{"n_layer": 9, "d_model": 320, "n_experts": 24, "experts_per_token": 1, "d_expert": 672, "d_shared_expert": 0, "activation": "swiglu", "moe_layers": [0, 2, 4, 6, 8], "router_score": "sigmoid", "normalize_top_k": false, "routed_scale": 1.0, "balance_loss": 0.0146, "balance_bias": false, "router_logit_norm": 1.0, "scale_expert_input": true, "init_std_router": 0.00657, "lr_router": 0.00162, "vocab_size": 16384, "norm": "rmsnorm", "norm_eps": 1e-05, "tie_embeddings": false, "optimizer": "muon_variant", "lr": 0.0109, "beta1": 0.93, "grad_clip": 0.5, "batch_tokens": 131072, "seq_len": 512, "train_tokens": 537800000, "steps": 4104, "dataset": "wikipedia_en"}
Below are experts of layer 2 (counted from 0) of a mixture-of-experts language model. Rows are named router (the router's row for the expert), gate (a neuron's input weights, with its number), up (a neuron's input weights, with its number), down (a neuron's output weights, with its number) and show model dimensions 160-319. Each number is 500 + 50 x the weight over its row's rms, rounded and kept within 0 to 999. Numbers have three digits each.
Before each expert's rows: a language model's description of what the expert responds to; "gets" lists some tokens that make up at least twice as much of what it gets as of all text. This comes from a sample of Wikipedia text that the model never trained on. Tokens count by the router's weight.

# expert 9
Description: Short syllables in names. Short vowel-like pieces after single capitals in names, often Asian or foreign (L-iu, L-i, L-as Vegas), plus commas and digits in tables.
gets: "o", "i", "u", ",", "a", "ia"
router:494428509541473541506467597481549436475457454525517498496479505492459462487504576470471564542621515529556539511492488436480447583484477506496542552606547495543469499531537468463440462568558495470501440513543516527489428489480475581480530562538583470321429449541492490493433596513574490537495470549541567585432464474442397461488546536519512528430494458578520481526507439471516479473521482461553547529504467610584475481443555538536576523552555497474417518398456568544517487564484487
gate2:447447438512427428554485506512564509499552494488538400494537483585488581460465437549489511491527526426554532462552483514519522607478488562455482442441530540510543498476494486446536646510482477531473457474427465581594521493509417543433470526530426595442434461538498525577530611425591439542527444479500565562485479514509449508500509475365551520472532511392473385566563520512514494556485494518529578534542458498448439510505548497527472598452550555494521606502486539464497525581506525
up2:522542561516358563488601505587453404540522510430530512534591537474555529446445514424502465464512536532604454476586588543514547482542547458490548496530525488410497506484517480570431458566566534444475509483534513468508556520475534506549480426456395523514548583512515439503515490503463535462499520518503439510407529463497495499567555498535461413548474450447522516559518474479543464598433526472487485562472457575441509561493452498482516433476563417508514521591537464506555497459492472
down2:533464465495554528437447479638571529521508447422609531487453485513496472470486590547478548490440522569563529522455492518465611514496483437484476460449482567446539515462430379412468432548435432561528440470516508469521502534542534420495465497483520508412459468409530411471520567500596579461544456520519476546606501552442539403470494447547439535500646424500554501583484592538522533550497521473355573520522493450518569501506526551515512519460489443554628542487515593469470481458457531

# expert 3
Description: Paragraph breaks, quote openers. Double line breaks between paragraphs, list openers before quotes like ': "', and word pieces after a capital N, such as N-oss-a, N-av-ajo.
gets: "\n\n", "\"", " and", "22", ": \"", " that"
router:538458521518579442506494482510516354516501504465576386511477576480554499539449507426504546491510374528600535505548584442584426487412495515495521529566539569557567563469565533465561475552456528500643478507504418467434396438532576511451413541532537495456510520478533566621463478570539481410535496466515538447521598570385471423544481472559451540555522524530569526520550558502403462463473512492526412527499425541538527511456488564460434485453565456454516481502552543471562543400454476
gate2:525507489509496443440523467463481462469576546493560491568584416503460574431504634532568547542488477458415546566523549485494473517414469485531451498517525491462549547509523425446425497429509489488489531466594480448411444578440467471475503459474545451495480517544569516618484468412521461418557556543452505520522436462350459462573530497536480504528532544593504523365442555533570531412440562516538376477448443558490513528489553530563433533511497507438534568529472556480512429493457465
up2:410454507505497533473492567512538448419454540435473577472559487514440553571545443478519466519584445456453433560476499583491449496508452547436473460507512510496561463518591549489444470462493557524459443414536511509530611526560481562509453472500469565515435428587527453472467468420523450462463412569509455490424470427521498564409510466534496580448434552422536458482526547492420515485550459597550550449434437476424460497533442489463475391541538492587562386645574386547551539529579500
down2:462498530421498558496538469423440513488505546454522454441468566459451621545481434452468444430571467504500453404530553414521512542452612416468503489488484448463510515533446440560588455493458510450440506425432434488559511443564454492551522551447469408440490466578499501348593557441508420578510553503558555537454397435463486563511483506538477484514474533495506484454535532511498551530478581388567569446497460579540561499513464456550414532565483482527464451490537497494447567499609495

# expert 12
Description: Indian names, closing brackets. Pieces inside Indian personal and place names (Narayan'an', Chand'rak'umar, Raj, Pradesh, -pur), plus closing parentheses.
gets: ")", " or", ":", "h", "ar", "ak"
router:465465554503498525448570503513438513524420458525511403531435535601478564490486521506435522488429553513457459500497465463482548448458545394596527470527501499469598501524559440644506520503538452519534505481480408489515570427598531436583470411504534501531448547427497448476561533433474522426531555475520441513609526548545437444513407519495449446512514416561473495471528517486499508392521389589368488556491476544550549555555507527563442415474586353503532561481474542551559582458441489
gate3:517433444516436425454484479546637502564507498551439530531517563563442542524490480497484527508572504422487497405461453446498541478544398458475494429552513520399471417425484523470481444591492540494455502432434486619584555535544602446520470434565406453527501531570442481479548526476508504492526505447497486641433565480472499476504480549468381466413462495478473551457493523474553502517473478537487546480525450555518454540465447435470471519569561492509663520591501559483510512590511493
up3:560503560463462393519581446510538451514496512508482490453631531498473563583483462534456492531491404496523587483525505489482494490602503467495441492446481509473505527494549442495522475491469517536593426394605521499596517492434455456449549473557570471506488541527595517462435522445520548490532508427446537536548557463452451454450436501560433499481471567521458564445537526568530600471495516541499486463516474620457460426464517541493514548530514393561451479492446480522426541551517496
down3:492546392465517535518457587503572524504481552512431578497624449447426445636504520520522446589512562444588489471545515533477465478609499469470505598505501488511476545522478535468433500554527514496499451415528479464468469409388495390499520548517450437554561415591514521514526512516426468495468519496513506575548524552541503603580513406426472582434571523485547500544364522553515555524498492466552490515468399531502515529434511465430531480568479484415463480411557465510408598489529468

# expert 4
Description: Prepositions after verbs. Prepositions such as by, on, from, for, with, at and as after a verb or noun, mostly in sports club and season prose.
gets: " ", " to", " for", " by", " with", " as"
router:535379450441481496531467410473467554484461465414454615546390526459442494474481476594473454563553472514573575427494530527498460466517529460549557526448428569412438476421583519411454414416487494468482493495536620556484455432575525414511539552468558478463477516526503528445442508518472443495454523530530451554533546512572550441447511449424539465481452522548466450398461439558416495511493449438549498502529574478488504506526404466496549493494399545522552490519430520460486475494478499
gate3:429486520506556534413481530473436470440421604468459560563499554446536478514482477488539564505524512469505488481506462560530545487601546467442507531494470497490602582439555446423489486495566507408576536416531549496442449594409538548512377482486505436511459652501439512548411532442468518528586476478443519359602548424512487477472530535485543515532524480467491531507479475468478496560446449450552523590424537487423514532518488559479553550537482480511480506477537470592518468604536520
up3:426560553506527407444423526490472475417421442455384534476495504456514527545370495496507565487551604536436515500527420497541487483527518582475478491546450522436587497512495516544494533515563380426605452458514489403464432483498462444562542612502505492525475504540448551444488561492534377564557522457565468535533476446491500471525438512538576499437482489498558539505533409478514487523464543496519486538403505488465416498553477461459513461455443473502448463497481492511425472508563470
down3:539486508457515473505462474428499469495439488463585426456441550534498511466478441555561494424498425544460449509492463526519526589448506508583540529441529488472533524476500457418482409610485552461519473524514446374482513524478430535564526427465495520621516532474510509373543523523523493571539405522566531612460481512461515455456530378423575441531546572464456562484483428547519506459539459495478531475586525395527421522495531451575534585487572525403473527520550538439477504510472427